From a checkpoint of a small mixture-of-experts model trained on Wikipedia: 1 pick a token.
Below are experts of layer 6 (counted from 0) of a mixture-of-experts language model. Rows are named router (the router's row for the expert), gate (a neuron's input weights, with its number), up (a neuron's input weights, with its number) and show model dimensions 0-127. Each number is 128 + 32 x the weight over its row's rms, rounded and kept within 0 to 255.
After each expert's rows: a language model's description of what the expert responds to. This comes from a sample of Wikipedia text that the model never trained on.

# expert 6
router [149 148 119  84 131  86 164 143 156 163 156 124 174 152 121 105  77 133 116 131 173  23 123 169 151 140  87 137 155 185 179 171 111 123 123  73 133  76 122 130  93 137 198 105 189  54 139 132 145 142 113 200 136 174 154 117 140 123 149 138 112 142 179 158  94 112 109 126 146 153 114 187 117 111 104  47 135 101 115 136 142 134  92 112  95 171 127 157 109 144 190 148 122 123 139 118 126  93 104 101 118  84 134 131 156 161 156  90 103 139 214 144 126 147 135 118 163 121  78 157 170 131 156 159  76 138 138 115]
gate0 [ 75 148 118 116 156 103 147 112 162 110 133 112 118 157  88 130 109 125 122 117 166 129 149 201 155 148 139 159  57 139 132 105 111 131 119  96 147 143 110 154 186  88 126 164 132  94 192 124 196 138 129 126 115 156  93  88 164  97  97 131  81 122 182 121 126  93 185 138 124 104  92 184 104 112  30  58 111  92 127 144 156 115  86 105  33  72  94 108 129 146 159 132 148  98 158  97  86 137 126 141 209 146 144 111 161 118 101 117 105  91 100 123 133 122 110 123 143  78  98  95  67 124 162 129 102 101 154 135]
up0 [118 100 178 104 195 123 157 140 102 108 190 162 113 129 112 141 170 133  79 108 152 164  96 126 166 122 209  94 125  56 150 108 160 130  84 147 112 200 100 155 142  92  99  99 204 162 149  81 118 134 102 126 113 189 106 101 144 112 148 101  94 180 167 148 159 132 166 183 112 126 220 146 157 163  89 107 138  83 152 107  95 141 136 141 142 174 134 186 122 120 148 126 127 105 140 141 109 120 118  83 160 109  86 152 146 143 105  96  82  98 125 150 127 165  93 174 150 159 118 131 169 134 132 128  70 161 126 159]
What it handles: Mid-word name pieces. Middle pieces of names and words after a capital letter, such as Pe-er-age and Ro-oney, plus party words Republican, Labour, Conservative.

# expert 3
router [161 149  73 110 138  95 133  91 189 178 131 144 180 143 104 111 114 162 118  96 135 119 106  46 116 133 141 169 172  83 164 106 144 186 179  89 151  96 145 150  74 120 134 125 132  90 123 169 122 173 110 166  80  92 160 125 105 126 110  91 169 139 156 111 137 151 128 158 151 162 135 145  98 122  94 147 179  88 158 167 122 162  62 118  95 100  95 180  96 161  82 136 138 169 120  89 138 101 140 126 115 157 138 173  96 171 127 150  43 129 105 172  79 154 146 146 158  60 106 150 177  78 140 148 123 123 144  88]
gate0 [ 95 149 141 182 104 122 133 124  90 155 184 154 175 159 123 176 142 147 146 153 110 136 119 112 145 169 146 169 145 144 116 131 109  90 167 137 160 106 146 106 177 106 118 131 189 105  71 156 149 168  91 141 156 117 135  77 112 107 135 100 194 110 143  55  84  95 135 140 166 146 113 134 143 167 112 144 140 174 111 179 178 146  98 140 101 135  66 150 119 113 138 132 122 173  64  84 129 140 137  32 145  78 149 118 160  97 113 165  95  93 144 110 123 106 128 160  60 127 149 142 194 130 188  70  82 139  96 100]
up0 [198 100 110 133  93 155 108 166 159  88 112  77 134 134 100 122 113 117 101 149 132 128  91 173  89  94 135 131  94  95 175 122 161 157  79 127 117 154 146 161  99 137 174 111 132 187 109 103 158 121 128 137  86 154  62 196 123  87 144 148  65 135  93 174 129 154 134 100 138 120 157  92 159 143  78 116 109  36 152 137 100 117 180 102 149 131 193 157 107 170 129 138 114  72 157 147  87  86 127 212 116 144 104 153  84 146 111 110  96 150 107 108 135 102 159 146 138 117  75 101  87  70  84 136 178 120 126 125]
What it handles: Prepositions after nouns. Prepositions and determiners after a noun or verb, such as of, to, with, into, such, including, in "order to compete".

# expert 14
router [120 123  92  96 133 103 159 140 155 129 125 120 164 143 139 207 142 104 140 124 189 140 104 133 122 154 102 106 164 156 189 142 177 133 142 104 138 128 137 182 134 156 163 163 191 105 160 120  92 163 170 154  99 127 110 143 106 143  85  93 165 196 120 143 116 164 107 143 147 146 136 174  95 136 104  86 145  88 124 137 203 161 104 138  69 150 123 182 136 108 155 201 126 129 126  41  77 140 147 117 138 106 136 185 125 174 207  84 100 144 136 129 144 178 173 110 109 182  84  93 164 128 135 124 127 174 156 115]
gate0 [113 134 132 179 129 116 153 146  92  88 101  83  53 163 175  90 168 107 147 115 158 151 143 131 177 139 179 132  79  69 108 175  81 107  89  84 115 144  74 136 129 108 123 120 118 186  42 152 112 134 113 110 148 178 119 146 118  60 174 108  84 169 203 129 141 100 179 110 135 122 174  97 121 149 147 150 173 138 175 135 130 106 108 145 109  69 106 144 129 137 107 159 121 141  77  71 166 108 144 110 106 160 108  87 133 136 164  76  90  82 130  94 106  94 111  94 127 144 136 116 136 153 153 168 152 114 136 179]
up0 [129 149 136 130 122 178 137 182 109 133 114 171  84 165 142 143 116 126 171  93 163 103 145 124 132 144 112 114 133 127 137 172 113 123 159 158 154  99 140 137 168 104 139 142 125 188 117  79 141 128 139 106 178 173 214  97 123 139 131 151 112 160 150  90 134 188 194 156  75  81 126  99 117 150 213 129 141  92 113 154 132 114 165 160 162 114  89  84 189  50 121 143 163  94  99 177 142 155 122 118  79 134 116  75 185 148 134 182 112 142 100 138 131  95 107 120  90 105 188 194 156  89  98 106 138 108  87 155]
What it handles: Personal name pieces. Word pieces inside personal and place surnames, often foreign, such as Lindber-gh, Lis-z-t, Queens-land, and endings like sson, mann, ini.

# expert 12
router [155 182 119 103 114  72 198 115 146 142 117 130 200 150 142 107  75 146 132 101 129 162  91 101 181 161 171 149 137 142 162 165 140 124 130  88 169 130 117 194 118 128 177 141 152  80 158 204 154 165 109 165 125 112 141 156 119 108 113  97 112 119 143 132 201 148  51 133 116 144 122 183 128 190 106  84 165 137 160 120 158 168  61  81 121 118 122 121 133 128 145 134 162 145 132  39  89 153  97 138  98 141 121 179 147 155 101 132 121 167 147 133 137 156 166 145 126  97  87 102 162 190 163 149 141 131 166 126]
gate0 [141 191  95 144 152  91  82 135 119 128 108 116 145  80 132 130 138 108 128 108 147 199  95 141 164 132 110 166 151 156 127  71 158 100 159 140 165 112 137 146 184 146 112 228 125 116 105 121 160 107 135 172 132 131  83 148 162 124 103 103 199 159 152 111 139 140 115 141 122 108  55 143 156 110 114 116 156 120 114 165 187 197  83 131 120 102 117 132 103 122 140  92  96 195 166  87 130  91 157 197  60 115 144 105 145 141 121 164 127 157  78 144 184 143 158 156 183 172 137  83  85 181 149 140 118 127 127  96]
up0 [127 127 103 159  73 102 141 131 142 108 140 183 133 136  83 163 134  87  86 125 137  71  92 123 145 105 174  98 106 110 133 134  91 107 142 100 117 104 131 173 129 171 108 119  59 158 117 139 134 207 133 167 127 106 122 148 127 140 128 196 176 120 119 159  68 139 109 131 166 114 171 170 107 195 134 222 128 159  78 125 163 137 144 123 165 150  87 137 177 101 138 149 148 147  92 148 111 186  99 183 181 118  59 114 114 125 165 135 128 147 168 164 164 200 107 138 121 140 117  83 128 117 151 109 149 113 194 167]
What it handles: Narrative verbs, connectives. Verbs and verb pieces in narrative prose after he, was, or to, such as took, made, worries, and connectives However, so, but.

# expert 10
router [109 153 133 149  61 121 143 124 151 117 121 162 143 115 104 114 148 210 124 124 143 127  64 119 134 132 147 143 141 111 165 106 108 124 131 127 105  96 129 131 134 149 199 127 148 132 103 161 109 121 116 180  93 125 118 170  80 136  70  44 106 159 184 125 115 118 134 103 110 136 104 133 145  94 116   3 125 111 126 143 145  64 100 125 129 131 152  79 159 133 150  99 117 186 109  97  88 121 157 167 117 107 123 126 133 131 193  78  99 167 149 162 166 110 124 115 215 124 136 115 160 165 181 116  70 141 122  58]
gate0 [105 161 109  80 103 127 149 123  89 114 190 151 216 125 126 150 159 106 189  92 129 110 173  91 188 118 154  93 128 150 131  96 182 138  87  98  94 101  86 126 137 130  85 122 120 114 126 165 118 142 110 111 110 139 120 130 148 120 115  97 127 127  90 180 155 141  94 180  69 168 136 112  91 166  99  92 111 167 117 126 128 123 126  84  92 138  80  29  89 117 177 172 110 103 180 177 171 129 135 147 148 163 164 108 195  88 153 162 108 126 162 120 102  98 110 148 163  70 152  85 109  97 114 127 168 117  86 121]
up0 [ 73 110 114 149 116 124 144 172 105 141 116 134 139 156 100 124 127 118 131  87 172  44  79 137 149 151 159 209 171 122  82 189 186 114  82 123 111  95 121  97 149 108 153 135 159 161 165 139 119  84  95 172  55 156 169 156 162 140 134  99 100 122 148  86 149  96 169 131 119 123  70  98  87 124 170  96 128 159 131 114  97 131 123 130  97 147 154 105 187 118 150 150 116  84  68 148 194 120 114  59 210 151 123 138 133 118 157  94 158 158 149 136 136 155 119 145  71 123 145 125  71 133 125 120 105 126 183 151]
What it handles: Empty cells, foreign bytes. Blank spaces in empty election-table cells, raw byte pieces of Chinese or Japanese characters, and cell-initial words such as Votes, Party, Team.

# expert 5
router [101 143 152  68  64 114 179  73 118 144 151 117 170 159 120 181 108 137  81  53 128 199 114 105 120 191  91 209 142 120 173 161  94 121 133  87 106 140 101 156 114 128 156  81  70 114 163 140 133 174 142 144 141 137 143 180 101 106  55  90 123 104 214 113 116 109 138 155 137 151 107 147 141  94 110  30 149 107  93 140 128 119 118 123 126 150 121 140  92 106 122 133 120 112 120 130 126 117 123 103 112 129 155 134  99 105 121 114  73 155 162 153 124 114 203 103 143  53 149 117 170 128 129 118 144 156 120 107]
gate0 [136 110  69  86 110 113 121 115 116 124 108 111 111 116 165 106 115 120 186 103  83 153 167 101 115 112 122 212  91 133 188 156 142 142 141 112 148 125 122 155  92 143 115 102 129 135 100  70  53 120 147 104 103 164 180 128 127 132 128 117 128  77 221 153  84 147 227  62 100 104 127 133 131 162  99 118 185  90 115 142  73 120 130  45 131 153 189 120 163 122 152 155 159 133 110  91 101 138 151 119 112 139  86 140 129 109 119  80 138 139 100 107 144 107 100 104 120 106 139 178 104 199 166  99 113  91 120 136]
up0 [131  73  88 102 120 152 148 160 155 109 120 161 132 141  95 125 122 133 110 153  91 136  68 113 147  73 115 128 212 142 103 100 167  90 145 224 124 163 107 166 131 108 169 154 155 117 108 120 108 113 178 152 116  76 166  78 113 144 191 202 192 105 129  59 122 141 156 156  87 119  84 132  83 161 154 159 112 129 196 129 115 131 125 170  89 140 117  91  91 159 158 163 129 169 112 124  89 153 143 120 150 175 143 203  84 137  82 141 131 143 134 110 121 134 191 127 150  85 130 131 155 109 146 108 126 137 111 161]
What it handles: Numbers in tables. Numerals in tables, scores, percentages and statistics, often between pipes or dashes, such as 17.2, 6–1 and 69 games.

# expert 9
router [203 135 123 103 137  71 179 102 107 132 134 143 108 155 170 152 111 212 130  85 101  70 109  93 109 115 145 172 191 118 117 149 109 159 161 144 138 126 145 137  99  77 145  93 161 160 140 100 141 188 159 121 109 151 129 137 130 154  88  99 127 173 182  91 144 153 167 151 116 129 157 104 138 126  83  16 101 118 129 160 114  93 124 123 100  75 112 158 140  65 137 174  86 119 134  50 134 114 166 157  89  92  87  96  81 148 160 164  86 145 118 130 128 129 103 117 131 153 128 170 187 107 155 104 153 140 130 127]
gate0 [114 153 116 162 166 124  94 169 140 103 137 136 106  66 160 163 154 117 113 144 138 111 119 139  67 122 130 147 188  97 177 155 173  83  88 147 109 130 105 100  95 103 150 133 147 139 124 195  71  82 103 123  89 123 142 160  99 148 156 153 160 134 168 107  95 131  84 222 131 186 133 104 106 153 113 123  65 108 141 146 132  59 144 128 187 124 116 166 107 141 104 172 115 176 128 117 165 120 166 159 112 100 123 138 108 170 103  85  86 115 117 146 100  90  37 135 164  94 102 147 135  75 104 167 132 131  89  70]
up0 [107  86 128 102 142  85 141 188 123 121 154 133 151 137 168  54 106 132 128 161 138 152 149 122 145 147 144 159  74 114  42 139 106  77 155 163 189  74 153 112 156 165 120 143 132 145  90 116 102 141 110 137 116 137  87  98 191 141  56 101 118 108 103 169 173 136 119  72  95  78 167 103 115 115 128 120  92  81  97 188 132 169 137 134 136 129 137 120 112 163 138 104 107  85 173 149  87 117 145  58 135 141  99 122 141  39 148 120 150 106 179 132 146  92 126 180 120  52  84 125 147 150 145  84 122 158 114 132]
What it handles: Infobox field labels. Field labels and words opening list or infobox lines, such as Created by, Born, Location, Coordinates, Genus, plus = in headings.

# expert 7
router [132 162  58 115  94  58 178  56 147 118 155 132 164 206 116 158 163 122  87 100 146 118 104 145 170 150 127 217 139 149 113 156 142 156 141  77 121 169 153 103 132 132 163 122 158  91 116 141 146 124 110 144  82  97  98 119 115  93  80 120 216 138 225 154 146 130 128 136 118  82 150 104 145 191  92 125 140 112 113 135 158 122  97 119 115 121 106 142  92 145 100 116 127 106  77  62 158 101 150  99  75  86  90 127  95 133 141 127 122 122 141 154 100 126 136 147 110 121 124 117 155 121 181 101 124 134 154  47]
gate0 [165 183 169  99 145 137  92 177 117 112  94  88 136 138 106  97 104 100 202 113 117 145 128 163 195 138 150 192  88 130  81 140 144 140 132  55  82 180 182 120 182 110 125 118  81 136 153 176 132 133 105 161 143 132 117 177 143 175 144 189 138 159 132 108 109  93 122  71 155 119 129 120  68 106 181 119  97 151 135 100 124 118 107 122 136  92 153 156 186 121  84 179 127 171 122  80  87  91 187 145 114 105 132 119 156 139 169  78 141 121  77 122 138 132 132 129 162 120 110 102 127 176 203 145 123 103 151 157]
up0 [100 120  95  95 170  80 179  94  85 144 135 121  96 204 155 111 142 107  72 136 150 132  65 167  82 186 102  76 127 110 160 134  93 133 142 156 155  84 140 148  76  80  77 123 109 156 105  62 154 113 129 111 132 139 112 114 173  85 112 106 144 109 120 110 157  81 180 158  89 101 147 135 142 120 146  77 121  82 130 128 155  53 145 169 154  64  99 152 145 117 111 132 122  84 103 155 153 168 163  95 131 144  81  84 131 113 159 175 162 125  95 135 142 114 204 142  99 155 146 114 143 135 147  93 145 144 124 198]
What it handles: Articles opening phrases. Articles and prepositions opening time or place phrases in biographies, such as the, a, in, during, after, until, often before dates.

# expert 4
router [144 118  80 136 118  38 183 107 124 149 148 177 148 162 143 150 178 115 120 148 124  65  89 164 126 187 105 169 143 106 160 196 167 148 123 113 165  91 123 195 118 141 177 105  92 115 178 130  89 158  58 161 107 104 104 119 157 111 119  55 138 138 170 174 158 154 130 140 136 168 132 130 113 105  62  65 160 106 147 121 136 119 104 144 117 140  97  99  94 169 104 116  84 131 136 162 116 137 117  97 153 120 136 108  80 112 130  88 133 158 143 152 175 146 163 152 168  94 138 155 159 167 177 153  68 170 152 116]
gate0 [186  96  88 128 129 113 145 104  88 116 186 171 139  98 129  85 193 160 176 108 134 112 112 106 156 133 116 178  99  80 153 117  67  92 159 166 122 107  75  98 129 103  81 137 110  93 119 186 169 123 109 142 111 128 163 136 130  42 156 115 131 122 121 147 124 125 178  91  77 154 131 132 147 124 166  82 142  80 118 169 114 119  61 125 175 181 119 105 129  93 106 133 120 154  78 140 158 128 106 174  72 144 116 110 118 142 110 111 157 112 147 169 114 207 137  82  72 141 109  68 147 107 146 109 178 153 177 114]
up0 [ 56  96 212 135 126 122  85 113 176 109 134 166 102 150 139 155 117 139 110 134 143 164 173 124 126 108 113 140 168 149 120 146 187 153 117 106 147 119 167 136 143 100 115 114 126 226 181  69  78 126 180 150 128 117 157 137 220 171 130 165  99 154 156 111 122  84 105 150 150 152 104 132  97 179 110 187 102 167 106  58 158 144 145 116 149 136 131 150 158 155 107 122 171 130 171 171  99 189 104 153 186 109 128 143 158 129 125 140  86 116 110 121 148  89  99 191 130  98 109 162  89 110 108 125 121  74 125 132]
What it handles: Table cell separators. Pipe separators between table cells after numbers or names, plus semicolons and colons ending list fields, such as | Votes, —;, and Produced:.

# expert 11
router [170 128 126  81  98 135 174  94 137 120 103 167 126 168 125  96 124 135 107 112 162  66 125  79 150 175 166 172 126 119 216 167  91 154 148 140 109 118 135 191  85 132 161 101 147 104 200 199  82 174 156 170  87 125 168 148 123 141  94  90 117 174 182 168 165 197  89 113 147 164 131 169  64 109  87 133 155  84 109 126 159 144  95 102 115 173  87 149 112 161 156 183 142 104 121 101 133 142 156 121 128 139 150 149 111 171 137 108  93 144 140 152 131 182  99 154 159 113  91 135 151 102 148 150 101 134 154 151]
gate0 [ 91 115 144 157 141 144 129 113 140 130 136 116 155 137  83 126 158 202 177 130 105  67  71 130 157 156 128 153 116 113 146 129 126 173  93 123  92 153 159 114 137 116 189  95 107 128 128 156 115 148 121  35  48 142 140 105 110 175 126 123  93  93 106  86 125 147  68 133  94 182 163 141 137 123  77 147 146 106 174 161 113  91  95 154 123 158 122 101 145 140 112 173  99  99 123 152 135 184  57 151 115  99 110 192 182  83 188  77 136 137 114 146 172 131  70 139 159 127 114 122 142 152 157 143  59 104  78 124]
up0 [175 162  84 127 118 112  86 107 129  93 156 148 112 120 176 159 133 143 113  95 198  76  86  99 108  91  74 140 140 149 156 149 163 119 143  72 175  77 152 106 196 102 134 114 103  96 140 174 121 134 151 111 157 171 164 141 118 140 129 112 162 154 117 136 106 118  78 144  94  85 121 184  73 193 141  99 169  75 165 125 128 173  91 104  74 130  98 104 136 164 160 194 135 140 188 133 147 124 150 130 134 203 121 167  73  92  88 165 128 154 170 142 117 154 128 159 158 120 137 146 145 144 186 109 112  90  97 102]
What it handles: Word-ending pieces. Suffix and middle pieces of longer abstract or technical words, such as -ity, -able, -ation, -atic, plus nouns like health, tax, treatment.

# expert 2
router [194 107 100 100 102 107 180  46 148 161 116 126 131 153  78 106 169 134 103  83 124  83 125 180 121 131 155 143 193  86 120 129 115 133 168  90 108 147 131 190  93 128 166  66 144 133 195 134 111 147 131 149 103 100 123 160  99 160 118  71 134 140 173 139 193 145  92 150 182 120  77 119 142 190  99 114 147  94 137 128 163 116 103 160  92 130  97 157 121 160  75 149  66 199 110 146  82 156 135 106 100 134 137 166  71 169 100 113 127 155  99 123 157 152 104  96 100 147  86 111 147 137 102 147 103 128 148  84]
gate0 [162  75 143 125 117 122 133 135  97 100 154 138 112 165 115 203 134 124 119 197 128 113 119 130 226 119 128 165 130 141 120 132 140 185 168 119 171 126 138 153 174 165 145 136 100 137 106  56 180 177 131 181 129  98  85 106  85 168  88 141 170 150 131 159  97 109 186 122 134 127 104  94 176  96 141 105 148 124 129 146 151  76 124 152 106 112 138  98 113 165 123 127 180 150  99 110 101 175 148 147 110 126  31 130  79  95  78 173 114 117 142 131 111 116 171 130  82 194 108 187 134 127 113  92 114 146  68 139]
up0 [ 84 143 183  90 160 136  92  91 155 149 123 149 144 115  99  75 101 140 127  98 146 149 109 140  81 131 128  75 125  79 143 100 132 107 113 171 115 124 107 123  86  74  62 187  88 145 139 188  64 108 109  70 105 142 176 188 149  85 185 124 127 120 126  84 139 205  90 168 119 132 153 164 121 123 156  78 108  88 140 101 101 162 117  99 190 101 159 142 140  92 152 134 139 112 106 143 112 119 110 105 146 115 204 106 159 155 136  90 137 161 147 144 138 133 125 151 127  97 142  68 168 177 145 166 189 145 169 156]
What it handles: Commas, closing punctuation. Commas and closing parentheses or quotes ending a phrase in running prose, plus years after "in" and "century", such as 1968, ),", and &.

# expert 0
router [ 77 146 131 158 129  80 154 129 125 155 126  97 172 145 113 144 120 126 123 161 122  94 106 156 175 169 127 155 189 132 122 127 136 121 128  93 183 122 175 185 148 124 155 152 140  70 122 115 106 158 108 188 171 101  67 174 118 116 135 125 131 122 176 135 175 163 142 118 128 147  97 155  88 158  85   0 104 142  87 130 113 129 127 110 128 122 140 151  65 171  81 105  88 131  77  86 118 157 116 160 126  70 157 154  95 161 172 120  62 131 186 155  80 156 145 130  83 116 122 119 145  92 126 149 148 134 124  97]
gate0 [117 175 101 127  85 151 129 144 131 178 161 110 110 119 110 198  90  91 150 174 121  74 133 118 148 142 138 155 146 127  87 134 124 116 156 104 126 154 179 181 105 115 137 122 172 104  97 139 130 145 156 131  71 151 112 125  98 170 121 132  69 161 148 138 174 114 120 212 111 135 108 156 145 175 118 129 103 128 105 152 119 102  96 140 147 125  97 187  81 180 131 134 107 190 111 104 133 216  84 140 168  60 180 175  90 134 127  61  96 127 136  83 135  89  98 123 105  89 111  95 178  75 118 129 107 107 194 137]
up0 [173 180 104 171 151 204  87  83 130 129  66 116 137 170  95 128 117 176 115 153  65 102 102 172 142 113 154 154 151 161 144  96 142 129 124 142 162  91 107 137 151 138 135 121  99 136 140 111 143  93 164 122 130  97 190 130 147 135 123 158 125  75  65 140 143 202  71 133 109  64 154 162 150 109 156 119 113  70 113 174 102  82  94 169  93 147 165 102  89 139 120  95 145 144 112 136 162 167  85 134 148 224 134 116 141 183  68 134 128 147  93  92 123 136 139  96 139 126 106  67 145  94 147 128 123 167 123 173]
What it handles: Table row starts, capitals. Pipes opening table rows after a line break, dashes starting list items, and capital-letter pieces in names, coordinates, codes, such as N, Br, SCC.

# expert 13
router [209 145  93  69  67  66 147  74 126 171 106 133 162 173 106 131  92 206  97 103 109 154 116  67 125 116 163 189 146 148 165  85 126 188 212 105 139 171 132 185  68 143 167 125 124 121 128 162 112 132 111 121 115 116 201 118 115 141 133 114 139 121 189  94 115 103 130 115 145 133 144 185 109 182  97 116 109 123 148 161 136 121  69  95  86 115  93 188 103 111 116 148 149 102  98  78 123 164 109 118 123 137 126 196  95 124 121  98 115 137 106 136 110 130 122 153 127 124 124 137 129 105 102  87 107 159 162 110]
gate0 [162  96 177 177  77 129 192 138 160 112 141 110 125 155 122 138 166 163  96 108 118 129  75 166 137 103 102 170  71 142 104  76 171 162 117  99 102 170 136 119  94 152 148 127 121 125 122 117 165  94  99 164 133 100 104 151  83 195 146 160  94 134 111 109 151  47 162 126 124 160 162  89 131  65 136 133  96 144 117 153 102 142  87 112 129 134  93 113  76 145  54 168 121 107 133 156 139 158 105 128 107  99  92 142 108 153 156 121  98 146 106 211 152 136  67  38 139 193 102 147 135 111 130 114 127 179 165 110]
up0 [132 164 127  93 194  91 101 141  96 129 108 167 111  71 165  58 133  89 123 190 173 126 136  99 147 166 162 135 117  92 160 138  98 141 174 165 104 100 147 176 156 188 112 180  76 129 152 109 156 145  80 123 154 140 114  91 140 155 125 150 148 169 134 149 128 184  98 129 131  79 108 137 119 139 116  71  96 108 162 100 174 114  79 109 185  90 145 116 135 139 240 131 103 118 127 132 160  79 120 133  88 158 142  89 140 105 109 114  85 130  95 105 130  91 156 143 106 122 191 126 122 153 168 125 161 118 167 192]
What it handles: Verbs after subjects. Verbs such as was, is, has been, placed after a subject noun or relative pronoun, plus head nouns after the, like year, book.

# expert 8
router [183 125 101 143 112  95 146  71 173 176 117 140 173 127 118 130 130 125 114 143 136  86  92 140  83 156 151 207 146 132 133 126 127 204 156  84 132  68 118 166  95 130 192 113 118  91 154 155 105  96  89 135 107 127 126  78 132 150 104  79 168 155 148 139 150 137 137 175 146  98 121 115 101 101  59  39 116 108 112 175  98 161  78 110  89 128 126 118 103 103 107 104 191 118  78  83 164 189 135 104 117 157  99 163  85 165 164  99 104 127 106 151 176 112 108 137 183 107 136 123 168  90 132 106 139 173 148 111]
gate0 [173 172 134 107 200  91 117 152  99 101 162 119 108 182 141  98 156 178 191 115 115 104 136 126 174 154 134  86 147 163 148 134 110 102 164 108  59  82 152 110 152 138 102 133 120 138  83 114 162 126 124 128  88 136 121 110 121 134 111 117 108 113 145  35 113  75 109 135  86  37 166 152  97 157 123 121 169 124 167  91 155 155 166  99 182 101 109  78  74 108 100  94 126 122 139 151 153 110 146 113 148  81 104 139  43 117 142  56 150 164 134 148  90  95 116  87  74 136 150 152  98 143 120 105  94 133 104 146]
up0 [181 168 100 157 189 125 157 152 104 131 167 167 109 105 141 125 124 122 202 125 125 146 161 111 141 130  98 100 123 145 104  91 122 151 144 139 136 120 186 149 117 116  79 149 129 125 110 110 179 169 130 103  72 104 149 129  97 136  95  82 112 146 151  45  98  88 119 143  90  44 179 147 122 150 151  99 165 127 221 115 139 161 169  95 204 149 123 128 112 149  92 100  74  95 138 164 130 141 131  77 149 103  47 115 117 132 158  57 165 144  99 123 139  92 138 105 116 109 133 113 105 171  74  95 103 135 130 147]
What it handles: Line breaks, headings. Line breaks ending sentences, list items, and table rows, plus == heading markers and See, such as a paragraph break before The.

# expert 1
router [128 142  89 149 127  72 148  87 169 155 134 129 161 124  56 167 172 160 109 107  94 128 103 161 121 132 115 203 143 146 141 113 124 148 125 139 176 128 161 173  43 124 164 112 124  96 207 174 143  81 129 168  98 119 109  93  73 157 125 135 122 126 169 149 165 153 124 190 157 108 130 146 100  72 107 110 177 116  81 119 127 161 139 151 113 121 114 151  65  84 111 135 136 180  93 105 103  79  91 120 137  99 140 173  78 122 146  84 149 117 138 155 203 188  98 173 142 157 104 115 137 123 171 137 124 101 147  85]
gate0 [146 114 102 135 110 121 143 144 123 147 164 110 176 116 129 111 152 144 101 128  80 103  91 170  71 147 126  83 127 147 126 110 124 114 214 116 132 103 103  49 124 188 146 107 105 147 189  69 141 165 130  90 130  90 109 136 120 213 104 149 144 123 125 110  98 134  97 170 109 155 130 172 130 137 152 186 132  87  57 157  84  99 129 161 110 126 152 154 103 112  82  40 157 162  69 106 128 110 172 121 184  86  94 189 124 147 148 126 145 143 106 164 161 153 101  92 133 110  81  70 109 141 111 114 136 149  91 108]
up0 [147 118 114 113 118  70 124 161 175 132 160 132 109  64 122 113 132 120 109 132 134 123  85 131  65 166 132 137 119  74 136  97 112 145 135 126 182 131 146 108  92 198 133  94 119 112 130  29 145 104 176 130 132  94 155 153  95 124 170 149 134 138  90 112 129 109 162 169 129 113 107 158 124 142 134 155  70 104 111 163 142 112 135 189  77  96  96 121  70 128 124  87 142 163 113 164 172 110 132 141 120  81  52 222 112 110 158 102  93 145 104 189 128 170 103 122 127 179  78  76 109 137 106  90 117 163 105  74]
What it handles: Number-joining punctuation. Hyphens, en dashes, opening parentheses and slashes between or before numbers, as in 1850–1950, ISSN 0350-4344 and (age 93).

# expert 15
router [129 119  96 139 132 135 162  59 184 151 117 111 171  84  95 126 152 129 106 119 140  92 151 179 107 109 128 154 141 205 178 184 121 187 146 127 158 145 136 135 111 129 190 133 173 125 165 169  67 123 181 175  47 110 168 152  98  99  92 122 139 152 150 125 151 118 171 120 111 146  99 180  59 103 119 121 135 138 147 118 164 135 100  95  96 160  96 113 116 152  83 160 157  91  69  98 116 133 107  85 126 163 181 161 131 158 157  62 103 135 123 175 138  98  88 147 126  82  98 167 157 145 157 130 105 135 174 155]
gate0 [ 78  95 110 119 135 154 120  87 172 159 140 131 113 110 165 128 133 117 107  38 108 106 103 228 113 184 102 132  50 118 175 176 139 117 132 100  86 172 133 139 130 143  96 118  77 164 100 138 130  69 119 131 147 110 150 136 182 132 111 153  97 136 115 123 145 168 169  97 151 163 182 113 153 206 127 122 133 172 142 194  86 112 178 114 153 144  96 111 134 133 170 133  93 123 143 105 132 142 149  71  63 103 154  96 126  88 125 127 129 106 121 119 138 122 115 157  88 169 177 127  76  85 182 114  84 114 158 114]
up0 [154 154  66 149  86 109 121 146  89 113 121 136 120 150 100 193 105 132 106 205 161 167 135  83 112  93 153 137 136 124 120 110 129 140 153 200 168 124 147 172  70 117 155 131 169 145 120 124 153 192 168 160  91 192 146 144 112 123 108 118 119 171 142 145 144 118 141  99 156 103  97 146 127  79  91 111 128  93 129  69 154 145 103 139 135 101 178 116 126 119  54 134 177 145  80 117 181 127 156 198 224 166 138 177  84 142 145 126 145 141 128 192 119 100 158  90 156 157 120 146 120 155 111 150 144 183 141 159]
What it handles: Capitalized name starts. First capital letters or pieces of proper names and titled words, such as F in Fusiliers, Army, Air, Institute, Center.